Below are experts of layer 2 (counted from 0) of a mixture-of-experts language model. Rows are named router (the router's row for the expert), down (a neuron's output weights, with its number) and show model dimensions 192-255. Each number is 128 + 24 x the weight over its row's rms, rounded and kept within 0 to 255.
Before each expert's rows: "comes before" lists some tokens at least twice as common just after its tokens as in all text. This comes from a sample of Wikipedia text that the model never trained on. Tokens count by the router's weight.

# expert 143
comes before: " |", ";", "*", "zz", " States", "–"
router [104 134 141 105 115 152  97 120 112 108 147 120 116 145 118 132 157 126 114 121  68 150 161 100 146 102 114 151 107 154 112  88 109 149 105 153 150 130 154  91  98 117  82 149 120 168 110 125 140 127  92 103 111 140 143 111 123 153 110 133 108 117 104 156]
down0 [126 162 129 165 175 139 134  79 139 168 133 100 114 106 137 130  83 120 123 143 124 123 146 174 124 117  87 122 205 118 124 134 105  90 124 143  76 134 169 139 128 136  84 153  86 110 151 171 142 115 132 122 141 174 139 152 145 136 156 144 122 136 173 107]
down1 [111  90 138 132 174  92 155 138  92 130 134 135 144 134 104 124 113 141  66 169 134 129 168 122 128 115 148 113 104 141 127 122 141 137 162 129  85  95 143  86 101 139 127 133 162 114 144 129 137 123 139 133  93  99 120 138 113 112  94 114 179 150 163 176]
down2 [128 123 141 111 144 131 167 130 119 125 122 159 130 116 163 136  94  56 124  99 121 129 116 172 124 119 128 154  97 148 160  97 107 107 112 110 139 112  98 113 118  94 104 143 118  91 132 156 144 118 129 158 106 109 100 134 122 174 122 162 106 103  88 132]
down3 [154 131 111 118 119 131 129 156 136 183 103 125  91 142 144 132 158 112 115 172 105 134 130 105 149 135 162 118 165 138 142  91 119 143 128 138 114 131 104 134 152 148 118 143 157 117 109 118 127 181 143 168 121 135 106 147 157 104 143 163 113 115 162 161]
down4 [117 120 130 103 133 137 147  94 110 130 151  99 146 122 116  95 103 179 138 166 105 108 113 124 102 135 114 127 131 136 151 197 131 131  86 107 184 100 153 136 149 144 103 145 147  88 141 107 118 172 170 151 107 128 113 146 167 121 148 151 127 185 127 108]
down5 [125 107 153 125 151 139 133 139 114 154 100 143 133 153 129 114 154 144 192 139 113 101 137 119 149 149 142 101 138 130 168 161 133 102 150  82 145 150 171 120 152 121 134 107 136 143 109  64 133 131 141 132 101 131 119 153 154 155 102 107 141  67 162 140]
down6 [ 71 149  81 115 112 157 151 122 123 103 164 127 126 160 146 135 154  86 184 131 153 107 109  93  89 111 104 126 136 123 174 139 161 179 155 141 114 106 126 142 142 142  97 110 161 135 165 164 142 115  95 142 155 139 103 114 123 120 172 139 137 185  96 153]
down7 [131 139 115  89 139 124 139 140 100 131  92  82 138 122  99 145  66 123 120 119 134 156 143 111 115 128 178 121 139 129 115 100 100 157  83 126 113 142 139 161 129 142 101 118 138 111 149 125 143 167 116 142 169 122 183 139 124 123 143 113 116 131 148 138]
down8 [125 152 164 163 126 110 167 126  98  93 144 148 149 134  82 143 177 110  91  74 136 145 112 102 200 150 125 102  87  84 145 121 129 126 154 161 157 153 121 114 136 148 121 164 106 141 158 150 145 119 148 107 136 141 100 103 112 143 148 172 141 133 159 166]
down9 [121 139 118 134 139  97 152 108 143 144  99 131 146 120 146 139 164 172 165 121 109 137 124  86  93 147 158 130  98 108 135 128 141 148 146 101 146 129 126 132  74 129 159 174 114 101 109 104 124 142 139 127 176 106 123 135 113 105 120 126 129 166 113 138]
down10 [149 111 129 115 105  88 142 114 144 127 107 130 126  90 132 153 118 128  84 144 133 177 108  91 135 119 125 116 177 153 160 133 115 115 158 140 101 120 154 135 136 150  91  87 168  95 136 152 119 123 139 120 124 103 141 119  83 130 163 148 147 135 175 130]
down11 [124 111 135 158 157 135 119 147 135 110 124 145 145 153  83 122 101 116 179 152 138 123  92 142 117 123 126 132 109  86 157 161 167  88 102  96 133 137 143 101 139 151 100 161 109 140 134 139 164 154 154 101 110 146 179 152 154 148 152 136 122 117  95 137]
down12 [147 111 129  92 134  88 152 117 101  85 124 112  99 164 131 124 164  97 106 111 141 144 180 130 162 134  89 145 133 128 112 126  91 134 140 134 106 135 116  94  91 125 142  76 129  91 111 115 153 139 150 132 141 129 139 158 110 167 105 122 116 113 106 118]
down13 [ 60 139 122 102 144 128 135 100 170 158 134 136 135 150 112 172 113 106 114 114 114 114 108 101  95 136 145  88 175 159 104 165 120 143 134 160 100 101 132 147 162 107 128 105  99 150 119 123 116 141 127 144 117 161 115 123  88 127 149 125 127 115 111 123]
down14 [112 126 173 112 109 118 131 131 111 117 108  95 163 164 143 150 104 117 146  74 152  98 127 103 141 122 153 146 122 119 148  96 118 160 108 180  94 119 111 128 123 201 120 118 140 152 131 171 135 120 105 144 138 165 108 166 127 140  98 144 110 150 105 125]
down15 [150 197 128 138 109 147 148 182 120 113 109 122  94 126 131 144 152 145 162 105 128 118  90  99 137 115 125 158 175  85 167 172  76 150 129 172  98 113 116 130  87 133 134 140 127 127 152 135 133 134 130  90 114 112 116 152 107 108 150 152 119 106 140 155]
down16 [111 107 125 151 119 136  74 152 152 134 105  97 168 128  76 129 135 126 135  77 128 139 125 121 189 126 118 146 120 140 123 116 141 110 141 133 112 115 142 100 128 113 135 153 106 126 141 105 105 114 170 155 152 167 134 122 137 189 124 126 132 152 145 155]
down17 [146 143 127  80 108 201 137 143 117 125 126  94 100 138 127 117 122 130 127 152 100 108 122 138 112 130 130 115 123 108 134 108 134 173 156 122 105 131  96 171 117 132 111  88 143 157 130 122 157 137 102 123 183 116 113 166 140 144 134 152 111 142 124  83]
down18 [130 126 116 160 100 172  87 127 186 134 120 132 122 156 129 135 137 136 195 135  99 168 107 183 128 105 137 119 165 111 160 101 116  98 117 122 166 184 129 143 166 153 103 163 126 143 171 117 137 108  67 103 115 141 120 157 170 129 123 112 110 158 144 105]
down19 [159  99 121 146 136 159 118 105 199 127 143 113 148 126 136 153 127 102 137 127 111 100  92 110 143 109 143 139 109 105  60 130 130  97 125 148 156 106  93 104 135 134 116 123 105 142 155 139 128 144 124 128  99  67 157 142 103 135 138 158 142 125 135 114]
down20 [194 132 168 128 112 141 124 126 110 118 118 110 176 160 128 121 163 187 131 106 152 137 123 141 107 120 128 147 132 114 118 153 145 125 195 158 138  87 116 194 150 136 129 136  99 103 126 163 171 113  94 131 102 103 146 123 145 131 175 104 169 125 132 139]
down21 [130 153  95 136 117 115 130 116  95 143 118 136 142 105 100 181 142 116 126 114 161 106 139 171 155  70 147 142 117 167 126 146 125 122 115  98 111 121 145 112  86 112 151  96  82 130 137 154 112 178 120 106 155  91 148 115 109  91  86 167 114 130 119 166]
down22 [173 129 163 115 140 137 146 107 169 157 150 156 133 114 122 139 128  79  81 138 129 128 102 126  89 154 111 108 136 150 107  78 118 130 149 115 110 135 127 122 107 156 147 161 125  92 162  96 150 156 102 109 119 149 127 166 128 160 140 144 113 163 143 120]
down23 [130 137 154 123 168 151  97 106 137 162  87 114 114  96 134 144 118 111 101 106 178 127 133 122 109 165  96 111 113 133 127 131 100 130 161 170 132 152 172 177 139 140 114  92 159 129 110 116 125 166 125 182 148 118 122 123 143 120 155 178 164 136 133 146]
down24 [190 157 127 110 148 121 110 135 119 129 126 109 120 170 146 112 129 136 113 140 143 124 150 126 114 130 137 111  91 103  95 131 121 104 168  86 123 112 105 107  83 117 129 118 137 150 135 113 181 101 167 106  83 140 139 166 132 108 154 142 174 127  93 133]
down25 [140 122 123 146 125 126 107  97 145 134  87 137 130 123  76 138 144 120  78 124 111 129 127 140  88  83 112  95 140 142 154 115 100 135  88 147 139 131 122 147  99 147 155 149 157 102 167 163 143 160  84 122 177 158 107 130 137 170 116 139 122  89 126 112]
down26 [107 159 168 109 108 186 106 186 152 169 108 134 150 131 114  95 118  68 132 132 120 115 112 129 151 137 158 126 169 142 116 132 119 180 117 139 138 169 100 147 114 119  94 155 124 112 155 139 104 136 101 103 105 115 170 148 103 124 147 160  89  98 153 138]
down27 [173 130 151 126 124 148 124 142 136 125 111 125 136 110 140 146 144  90 101 121 109 146 119 148  87  98 144 142 118 131 123 124 129 104 148 118 133 118  94 140 142 138 124 150 181  92 144 155 135 127 142 112 122  84 138 118 129 132 132 160 112 143 111 134]
down28 [ 71 103 130 121 133 104 120 129 111 144 115 102 112 122 174 162 140 158 137 126 108 120 181 152 116 120 156  97 147 131 109 123 128 165 144 121 110 150 121  84 115 136 138 116 131 113 118 122 107 115  89 170  96 113 136 127 120 104 144 133 122 110 150 145]
down29 [143 100 123 122 120 119 110 181 133 132 109 104 126 163 155  95 109 134 106 102 148 161 130 109  83 110 130  91 142 105 139 118  96 165 139 162 146 115 113 102 123 132 117 123 113 137  85 131 116 133  79 127 152 139 160 109 125 182 131  86 168 129 107 114]
down30 [109 128 114 146 134 132 131 147 104 121 162 130  69 144 121 158 127 120 155  70  79 139 144 145 126  78  98 111 123 106 119 128 126 140 109 108 126  87 158  94 155 142 142 152 115 172 117  80 127 114 126  90 131 105 131 123 167 143 123 159 156 142 134 127]
down31 [129 128 114 128 118 116 138 125 117 110  91 137 138 126 122 150 118 131 127 148 147 115 159 159 121 115 124 108 132 109 140 124 116  99 124 122 127 132 188 105 168  84 138 151 121  91 139 136  76 168 111 145 110 209 111 129 134 151 133 145 128  75 137 156]
down32 [106 128 156 163 119 102 131 133  88 143 109 107 145  99 123 154 113 162 116  85 115 103 123 131 140 111 131 151 173 135 108 143 170 175 114 132  92 135 177  90 126 128 136 108  78 119  97 160 138 122 124  88 112 103 103 118 159 135 112 128  95 142 110 141]
down33 [ 87  90 120 123 141 136 137 126 105 162 170 119 141  90 160 115 119 120 136 159 128 139 155 176 131  98 136 108  90 159 140 115 147 110 105 131 125 121 110 181 100 104 112 154  84 102 134 127 157 153 134 140 136 120 132  90 177 117  82 158 118 116 109 172]
down34 [106 136 155 134 130 119 134 101  85 174 108 129 148 167 133 136 144 133 138 113 106  89 121  94 150  94 131 157  88 126 145  98 138 149 123 122 149 137 113 117  92 105 148 182 156 132 148 127 158 104 161 142  77 121 142 168 109 140  96 155 174 117 115 119]

# expert 106
comes before: "–", "-", "th", " of", " years", "year"
router [ 84 109 144 157  95 148 106  78 112 163 162 167 135 145 148 164 170 168 126 139 138  93 138 127 109 131  88 168 101 172  92 119 101 134 148 159 120 103 119 101 121 136  95 144  97 112 136 172 111 126 136  90 134 122 138 143 114 129 104 182 141 124 155 147]
down0 [137 158 128 104 100 130 122 154 121 149 141 106 112  89 159 138 120  68 128 104 140 198  90  79 146 107 121 154 164 102 114 121  98 149 115 161 137  67  95 179 102 160 137 120 128 124 100 127 112 145 128 107 139 128 114 126 130  87 100 111  97 132 143 131]
down1 [140 154 112 113 162 115 135 147 130 113  89 137 151  77 114 128  97 104 115 181 131 128  94 139 132 132 114 124 151 116 108 112  79  89 111 101 156 141 144 125  94 119  90 160 142 122 111 119  91 134 111 122 133 117 111 110 109 109 106 159 113  92 117 110]
down2 [100 120 116 124 139 139 127 118 150 103 150 120  92  95 171 129  87  87 143 115  91 108 107 145 158 106 142  83 101 145 148  85 160 105 128 127 124 112 137 123 151 114  81 130 137 159 165 139 112 115 149 150 129  97 127 168 109 155 153 106 166 130  79 168]
down3 [116 106 111 103 112 102 109 174 122 162  76 160 129 150 143 145 180 155 159 175  83 102 162 134  99 110 122 131 130 128 141 167 146 133 115 140 166  90 100 198 103 152 131 135 129 152 126 130 156 104 103 140 153  82 132 113 181 135 148 136 142 101 104 144]
down4 [138 141 153 122 130 131 125 101 153 126  98 147  98 124 147 156 144  80 128 145 144 135 138 145 129 154 141 146 134 137 149 112 151 138 140 130 100 135 114 127  90  95 144 151 140 105 118 164 128 164 102 137 143 120 117 130 108 131 186 130 124  95 139 139]
down5 [110 126 158 119 125 134 116 127 137  73  98 143 126 141 149 150 115 111 123 180 199 142 149 129 113 121 131 110 126 136 109 139 129 145  66 171 100  91 176 114 120 100 111 164 126 143 123  87 102 135 119 189  74 132 122 128 170 145  86 147 167 134 156 121]
down6 [111 108 156 112 116 116 111 129 137 158 125  84 140 121 156  94 108 136 135 123 168  90 131 129 171 130 124  97 114 136 135 123  97  74 113 190  74 137 143 144 141  72 148  71 125 111 121 121 151 128 108 136 121 113  91 120 112 168 138 149 111 171  96 162]
down7 [161 109 112  86 120 111 159 147 106 153 118 148 102 157 101  80 127 165 134 119 153 133 127 145 169 106 101 126 159  91  88  81 124 137 108 152 133 138 118 123 113 170 103 128 141 107 113 156 151 120 107 134 145 108 135 118 141  88 130 131 149 135 108 100]
down8 [112 113 153 125 125 132 136 134 132 134 120 126 129 149 138 108 102 138 165 128 108 117 153 134 130 160 155 132 140 118  91 138 123 152 160 128 143 136 124 123  95 179 132 141 129 139  87 129 138 127 160 125 135 120 151 114 113 150 136 175 133 122 143 106]
down9 [123  82  98 135 121 101 102 126 155  77 130 135 147 109 147 108 143 136  97 138 128 117 114 121 162 100 115 152 129 135 117 142 115 128 169 147 108 142 160 103 115 190 119 115  98 112 168 182 103 109 125 135  92 131 141  94 140 126 149 122 126 110 145 161]
down10 [117 172 151  95 155 134 104 170 112  96 113 121 110 170 144  97 104 114 135  98  96 130 152  97 147 112 137 122 111 124 122  90 167  87 112 140 113 108  84 188 123 120 123 113 125 122 134 128 122 121 131 142 147  79 147 167 126 164  89  86 178 139 117 111]
down11 [147 167 115 158 114 157 137 123 173 123 143 137 103 108 122 159 161 176 133 121 104 137 104  99 136 169 146 127 110 167 130 130 144 117 131  91  96 132 157 135 174 135 137 156 102 130 130 158 136 201 173 127 142 131 173 135 103 130 109 106 119 115 129 119]
down12 [ 82 128 125 135 170 126 135 124 115 109  65 122 142 145 123 137 152 149  95  96 107 132 123 131 149 121 117 111  98  82 147 123 169 168 162 145 139 145 129 112 123 133 103 153 122  96 161 127 151 138  49 102 127 140 144 139 110 123 124 155 138 142 134 129]
down13 [167 122 120 138 122 147 137 103  88 183 109 140 139 167 143 161 103 133 120 133 173 158 122 112 190 123  85 130 174 120 149 116  92 161 120 146 118 153 153 148 142 116 138 114 108  92 111 160 125 147 101 139 145 167 101 104 145 166 142 147 118 165 135 151]
down14 [169 142 132 133 102 114 150 120 120  79 136 164  96 193 106 118 121 105  98 131 121 159 141 125 137 160 135  87 120 120 148 128 152 110 112 128 129 173 151 121 174  84 150 103 147  87 196 118 108 152 115 147 115 161 109 104  99 135 133 130 129 136 121 118]
down15 [141 117 120 104 111 163 141 148 144 157 158 157  79 106 165  59 129 129 154 134 131 166 131 136 135  63 109  96 143 156 164 128 139 118  87 136 121 114 131 142 148 127 115 145 189 124 115 124 178 153 114 147 107 134 124 107 133 121 124 110 119 156 166 114]
down16 [144 133 148 137  97 151 121 137 155 109  95  85 117 179 120 151 105 131 139 142 105 128  96  90 150 186 163 137 118 132 143 107 117 119 115 144 152 118 136 146 108 132 121 135  99 178 123 164 133 126  86 179 124 142 145 134 164 178 123 131 138 120 116 154]
down17 [151 185 118 138 128  87 110  87 149 148  87 128  88  85 101 124 155  91 139 126 115 144 102 150 114 151 123 108 175  88 140 124 123 116  96  90 110 128 163 188 160 119 139 135 161 118 152 159 121  95 117 115  83 142 111 137 190 113 164 125  95 134 154 153]
down18 [144 108 103 126 166 155 181 119 136 106 125 113 145 112 125 139 126  70 160 157 152  97 130 102 149 123  94 123 140 141 113 128 173 171 144  95 114 128 123 127  82 125 145 126 150 114 122 131 123 157 134  97 137 155 121 139 155 149 136 114 102 114 115 125]
down19 [149  81 124 130 118 159 155 125 144 124 125 145  88 197 127 122 137 114 137 101 147 123 156 160 161 115 121 137 176 110 126 146 117 127 128  94 115 155 146 124 104 138 151 130 126 120 135  97  88 107 141 189 122 129 145 172  94 100 136  97 117 108 132  97]
down20 [116 118 118 140 117 169  95 141 145 133 135 109 103 162 183 109 131 114 105  66 171 148 139 121 155 136 113 148 159 137 110  96 108 131 141 161 141 111 157 112 100 138 145 122 146 159 154 127 139 143 136  94  95 154 136 128 139 148 145 109 186 115 141 141]
down21 [124 114 117  95 121  77 131 183  92 117 103 142 151 147  88 139 149 105 157 127 125 125 124 164 110 132 146 167 133 119 113 155 152 126 150 102 123 129 138 150 180 121 131 138 106 119 159  82 112 145 130 129 118 137 149 134 121 120 117  80 108  94 133 129]
down22 [127 129 124 117 147 105 117 110  84 115 130 137 112 106 137 150 118 125 124 188 156  84 130 130  81 118 158  99 106 119 104 135 111  97 130 163 182 134 128 144 117 119 131  94  96 118 148 141 114  88 146 113 124 113 126 147 101 150 110 127 132 160 109 151]
down23 [128 161 127 121 122  85 121 127 104 150 151 145 114 119 192 125 130 147 126 127 133 136 117 127 127 144 118 121 101  81 124 105 183 104 131 109 141 155 100 131 125 112  79 157 143  89 121 128 117 142  95 124 104 114 102 134 104 101 129 146 105 184  95 169]
down24 [133  86 133 122 123 132 140 162 152 125 119 115 114 161 122 135 122 152 128  66  96  66 111 117 111 150 107 119 123 138 101 124 138 153 162 133 131 104 123 130 142 168  99 125 133 124 105  99 136 148 124  91  93 154 130 103 182 103 149  89 126 132 130 148]
down25 [ 84 146 180 135 132 110 125 131 135 153 147 154 158 131 128 167 123 117  98 121 126 167  92  94 103 101 150 108  83 130 135 107 127 171 132 138 138  91  95  98 140 104 142 129  95 159 138 115 122 143 115 152 150 107 152  94 108 148 134 100 130 125 100 180]
down26 [143 154 107 110 135 124 135 142 116 195 155 110 167 132 122 143 106  84 145  83 119 196 128 108 153 148 129  89 139 146 120 131 173 122 130 112 117 187 131 171 171  82 120 134 141 143 117 129 126 156 167  90 153 158 130 104 142  98 104 134 121 109 141 160]
down27 [100 152  94 127 140  92  82 112 127 143 170 139 143 117 125 107 144 111 183 137  95  86 126 137  88 113 129 132 155 115 130  90 132 130 106 104 147 114 118 125 114  94  85 123 160 125 157 115  88 103 108 139 131 150 124 163 137 111 137 159  89 145 115 134]
down28 [ 76 114 176 124 138 121 163 141 171 123  75 127 141 135  81 151 102 112 140  96 126 174 123 115  95 124 121  83 129 130 125 161 141 133 116 137 106  90 120 156 125 113  90  96 166  97 132 104 105 101 102 149 131 121 125 105 156 114 141 143 162 152 126 125]
down29 [107 144 132 101 127 117 120 133 108 132 115 152  71  90 114 116 125 128 142 155  53 125 156 140 115 144 151  95 137 109  88  92 166 140 118 109 107 131  69 145 108 121  98 173 115 148 151 174 115 154 133 134  98 131 115 144 159 121 118 157 148  94 132 174]
down30 [130 140 112 169 158 114 126 147 137 134 129 150 152 102 118 141 161  99 141 151 114 112 136 165 102  96 107 151 133 110  93 125 141 110 112 163 124 155 166 104 130  77 152  72 122 104 126 128 124 142 162 127 140 123 101 118 114  94 144 128 105 167  70 114]
down31 [165 119 122 132 121 143 143 149 126 129  75 110 124  77 157 132 147 180  99 155  72 138 140 169 104 125 151  94 116 102 122 102 147 122 138 137 178 119 141 109 165 152 122 157 150  79 131 155 128 125  90 141 136 150 106 120 152 129 156 131 155 147  98 154]
down32 [133 123 145 153 123  89 124 139 138 129 167  74  99 158 110 179 124 151 135 135 112  93 104 127 148 117 130 115 110 106 106 104 183 136 128 153  95 154 144 134 118  80 133 112 169 148 113 130  99 143 120 164 131 117  94 147 129 131 201 101 127 111  89 148]
down33 [149 112 147 161 119 115 115 185 122 107 149 127 118 140 124 140 136 111 121 103 140 121 146 115 100 100 151  82 112  88 111 130 121 140 125 153 117 134 108 104 117 115 116 152 136 124 120 134 101 139 124 104 155 136 133 132 160 126 122 145 149 125 127 106]
down34 [ 87 126 135  87 129 124 139 179  78 123 103 122 133 103 116  95 133 117  69  63 125 109 135 170 146 127 148 128 132 129 118 109 127 130 151  77 177 147 116 119 163 150 124 150 146 138 136 148 124 125  90 144 120 122 148 162 148 126 146 123 173 105 125 145]

# expert 110
comes before: " |", ";", "–", "0", " doubles", "1"
router [ 95  95 151 142  99 116  68 128 142 136 144 169 137 115 129 127 144 129 116 114 153 144 112 103 136 108 117 146  88 126 126 127 107 145 112 117 125  87  97 138 119 156  99 146 123 150 150 126 130 107 116 131 125 138 138 137 131 123 148 164 132 124 154 134]
down0 [133 131 129 113 113 111  76 167 162 116  89 105 161 152 146 155 167 141 130 132 118 160 102 108 135 159 111 124 136  92 122 142 144 153 164 141 146 121 123  68 112 112 168 137 116 138  87 135 105  99 133 152 131 113 133 116 134 117 127 194 122 161  88 134]
down1 [113 114 111 146 126 152 163 114 141  92 141 144 127 153 161 142 165 127 156 155 155 153 138  87 135 131 127 115 131 142 108 124 139  90 116 133 107 149 168  94 102 137 123 123 113 118 164 147 138 134 122 138 135 129 127 152 127  87 120 128 102 147 108 163]
down2 [129 117 110 185 165 142 164 125  92 124 100 136 141 120 109 137 159 128 163 130 125 106 148 117 137 182 139  61 131 132 145 148 140 108 120 114 145 101 106 114 122 148  95 117 108 157 134 118 115 165 120 132 198 129 137 137 148 169  91 150 120 128 121 114]
down3 [120 152 160 132  90 102 107 120 134 144 136 136 173 118 110 149  85 144  93 108 114 133 116 153 109 149 154 138 101 139 123 151 110 118 125 106 122 149 160 123 133 126 122 153 136  90 145 122 138 132 141 112  97 137  88 111 118  89 136  95 145 130 131  84]
down4 [128 101 123 116  91 134 109 107 106 163 109 131 131  99  84 139 116 167 127  90 115 148 124 136 156 141 144 180 148 117 156 106 127 166 120 134 115 132 153 118 106 184 146 100 138 128 105 118 117 110 141 120 135 148 145 181 194  84  69 135 137 123 168 113]
down5 [136 157 127 140 128 145  98 127 117 166 147 129 102 131 115 157  95 136 102 147 136 159 132 145 155 187 114 103 145 104 109 164 131  75 133 144 179 113 104 112  96 120  96 149 181 129 150 178 128 106 120 157 116 116 136 129 162  94 139 130 114 110 199 158]
down6 [169 145 162 118 133 154 140  99 139 113 126 126 152 117 104  91 134 135 141 153 119  92  98 113 119 135 141 121 180 130 143 152 156 135 113 123 154 137 161 101 160  91 144 128 166 136 117 131 136  83 191  88 106 112 124 113 183 121 101 130 113 132 128 108]
down7 [129 123 126  92 124 141 131 161 105 138 132 124 115 114 114 131 105 118  87 154 142 168 129 124 188 102 137 141 124 107 104 122 101 166 170 117 133 139 105 168 141 137 134 135 163 124 141 161 128 153 143 125 174 118 115 130  98 131 142 117 122 116 141 143]
down8 [111 134 133 114 113  97 128 127 117 175 111 111 110 130 142 140 149 146 114 117 126 124 100  96 118  99 142 129 100 145 119 143 109 106 115 139 170 120 115  74 114 114 114 145 137 126 126 116 101 110 156 160 135 103 140 130 118 128 154 103 130 132 122 159]
down9 [ 97 121 122 148 149 141 122 123 122 124 137 132 123 135 106  97 134 127 119 138 157 117 114 185  95 122 122 108 119 152 129 136 142 144 132  88 155 138 138 166 103 121 121 113  91 124 142 104 137  79 128 168 143 100 105 155 122 131  94 158 135 142 118  90]
down10 [151 153 111 116 171  98 124 118 116  99  97 109 149 114 163 163 119  92 106 119  82 112 167 167 111 136 161  91 139 131 143 116 103 154 148 103 149  93 157 124 115 107 181 107 129  66 160 126 161 127 123 140 136 104 148 104 111 145 115 101 123 120 135 149]
down11 [111 135 121  96  78 136 149 117 129 128 123 109  85 128  91 185 117 129 158 100 107 124 138 126 125 114 138 109 121 115 108  93 130 133 113 165  80 122 141 128 120 124 120 179 190 161 127 131 119 127  94 144 105 149 122 141 134 141 122 136 145 117  78 144]
down12 [ 77 120 107 170 142 167 167 143 134 145 129 131 138 138 122 124 127 149 108 133 168  79 129 174 142  82 121 101 105 125 107 122 132  97 118 128 121 148 147 116 158 145 112 163 167 131 143 146 158 152 156 128  93 134 117 125 139 129 151 130 121 121 155 128]
down13 [148 126  95 128 121 129 115 168 103 135 105 149 113 100 123 133 133 109 108 117 134 167 151 103 133 144 150 139 155 161 152 167 131 143 143 127 163 132 148  75 130 126 107 152 128 118 142 152  68 137 141 128 106 122 119 136 115 109 164 104  79 108  93 139]
down14 [121 111  97 133 125 104 136 153 120 114 146 122 123 149 123 138 146 109 131  84 138 130 118 128  60 111 125 133 140 179 120 110 126 148 130 127 133 124 107 141 126 165 131 130 185  90 158 140  70 115 102 172  92 142 164 120 178 164 110  98 116  89 141 140]
down15 [162 122 111 137 159 133 169 141 179 120  81 164 152 134 110 133 157 173 118  85 170 186 123 184 120 166  83 117 150 107  67 120 146 131 182 136 157 136 127 114 114 126 106  70 106 133 159 150 140 122 157 119 108 136 136 153 121 105 120 153 106 119 164  79]
down16 [ 93 101  89 159 132 164 153 115 151  94 112  86 156 140 137 131  99 142 116 125 120 127 152  98 148 118 104  73 142 136 101 117 132 143 101 142 153 120  90 139 128 171 136  69 119 117 152 116 125 130 179 145 150 155 130 141 130 123 131 131 147  95 146 118]
down17 [ 79 115 166 144  97 110  96 144 142 118 184 127  99  92 141 157  93 105 138  74  99 129 121 131 172 159 134 105  98 134 157  94 137 143 115 114 132 131 108 117 190  90  89 140 120 121 128 144 151 133 112 135 109 113  94 134 101 134 144 119  86 100 122 119]
down18 [144 139 141 123 114 117 104 126  96 130 138 107 149 151 135 200 131 101 146 186 102 118 120 126 128 106 133 119 122 155 146 107  79  98 137 136 144 115 128 126 113 111 145 146  79 157  84 117 112 141 118 117 142 165 162 168 162  98  93 164 152 140 109 116]
down19 [133  92 132 140 144 101 128 124 125 131 111 133 180 125 129 116 133 127 149 127  90 155 181  94 117 167 158  82  86 168 120 131 124 112 114 138 141 159  73 107 177 132 129 122 141 132 138 126  87 180 116 129  63 124 150 104 136 148 137  71 146 112 139 139]
down20 [148 149 148 109 120  76 173 134 120  98 175 182 123 144 134 109 151 122 131 107  79  99 120 133 135 131 101 127 154 128 119 128 131 136 146 161 168 153 149 138 138 136 116 100 131 147 188 134 111 177 108  98 153 142 107 139 118 121 126 116 142 160 123 157]
down21 [132  89 136 109 139 111 133 128 141 157  96 127 117 119  79 150 141 157 157  90 151 147  99  94 139 102  77 117 128 148 135 124 126 164 132 130 150 110 152 153 143 133 153 115 189 116 108 140 105 163 131 142 124 138 140 150 124 111 146 144 102 162 125 131]
down22 [136  86  97 117 130 142 100 167 136 118 109 164  97 142 151 152 130 143 131 104 138  94 114 124 148 104 110 149 108 120 182 116 101 137 100 139 158 153 102  78 125 112  93 182 121 133 113 155 106 134 101 166 157 122 109 155 115 162 138 139 123 100 147 141]
down23 [133 133 146 142 161 115 163 107 110 142 129  94 147  99 124 103 112 124 157 120  99 102 144 160 137 135 144  82 123 112 166 134 145 132 169  94 181 141 113 123  97 120 128 107 170 154 119 114 163  88 119 110 150 136 124 135 108 157 163 161 134  80 123 120]
down24 [158 147 142 117 110 105 130 153 134 130 162 122 133 139 146 128 153 122 176 119 105 130 158 122 127 126 117 130 165 139 140 112 122 120 152  71 182 124  77 128 140 140 125 125 119 144 118 100 144  98 138 159 132 164  96 136 100 135 167 107 129 121  99 116]
down25 [120 150 157 149 117 123 144 201 124 160 190 170  92 145 161 123 113 174 159 108  91 170 131 135 116 182 112 144 129 144 103  99 137 116 152 151 164 118 105 124  96 131 119 120 106 128  96 106 118 159 159 124  80  94  96 119 119 147 115 158 170 146 126 166]
down26 [169 110  98 125 143 113 127 118 135 139 125 156 103 122 125 132 114 120 139 129 140 181 174 123 131 130 120 124 162 108 188 199 136 114 176 139 114 131 136 130 126 137 163 124 134 144 132 112 106 102 140 114 126  94 175 102 109  95  73  84 103  80 126  91]
down27 [139 125 145 130 112 115 111 119 152 140 114 108 169 116  88 162 126 145 132 129 152 115 111 165  50 109 134 119 128 137 136 109 111 150 118 144 159 169 177 177 165 114 162 119 139  92  93 128 104  88 124 121 157 131 152 113 138 160 124  55 131 161 169 132]
down28 [109 115 149 127 145 135 159 157 106 174 140 115 140 146 137 119 157 124 138 111 105 120 111 134 148 146  90 129 104 157 104 131 155 150  90  68 125 172 137 121 112 117 152 146 135 125 113 145 100 134 117 111 147  82 144 130 141 129 144 186 104 114  64  83]
down29 [134 137 123 134 139 137  91 123 120 116 112 147 128 145 126 130 125 123 158 139 113 140 105 141 124 120 115 130 167 167 162 126 145 115 117 151 130 160 154 128  91 100 128 120 121 144 164 135 163 167 126 146 129 159 127 131  78  99 105 116 134 117 120 145]
down30 [ 99 140 143 118 127 136 139  99 134 163 135 138 125 145  87 123 119 115 139  81 102 112 157 188 115 132 145  74 147 117 128 133 110 149 109 117 118 120 104 158 117 136 164  96  97 127  90 121 139 105 136 162 158 127 107  90 130 163 145 102 134 138 145 126]
down31 [144 116 121 166 189  86  92 173 166 103 126 197 141  95 122 116 177 153 133 113 160 111 121 128 149 113 115 127 117 122  82 160 161 124 146 145 141 121 103 126 112 110  96 163 106 128 138 104 135 125 128 135 107  89 137 133  96 131 141 104  95 105 123 165]
down32 [ 81 122  53 109 107 129 138 138 115 139 121 151 137  77 106 127 124 125 161 104  87 154 152 109 174 147 117 128 131  96 144 131  95 103 151 151 113 135 155 136  95 137 132  98 165  91 130 150 121 139 156 138 130 133 105 140  92 167  77 107 123  92 147 101]
down33 [160  85 132 132 169 137  82 163  89 171 168 101  96 102 139 121 125 126 153  95 143 133 131 141 130 153  95 142 164 117 119  84 113  82 164 135  83 139 107 112 108  65 132 133 123 106 115 108 144 144 116  85 110 164 146 145 128 110 161  89 162 132 122 138]
down34 [126 149 119 103 162 121 158 135  94 110 152  99 152 157 118 146 167  68 156 126 166 154 114 131 149  96 147 152 111 137 110 159 109 119 166 111 144 150 125 127 124 138 120 138 125 110 172 120 137 143 162 127 148 138 134  86 131 177 156 140 136 128 153 117]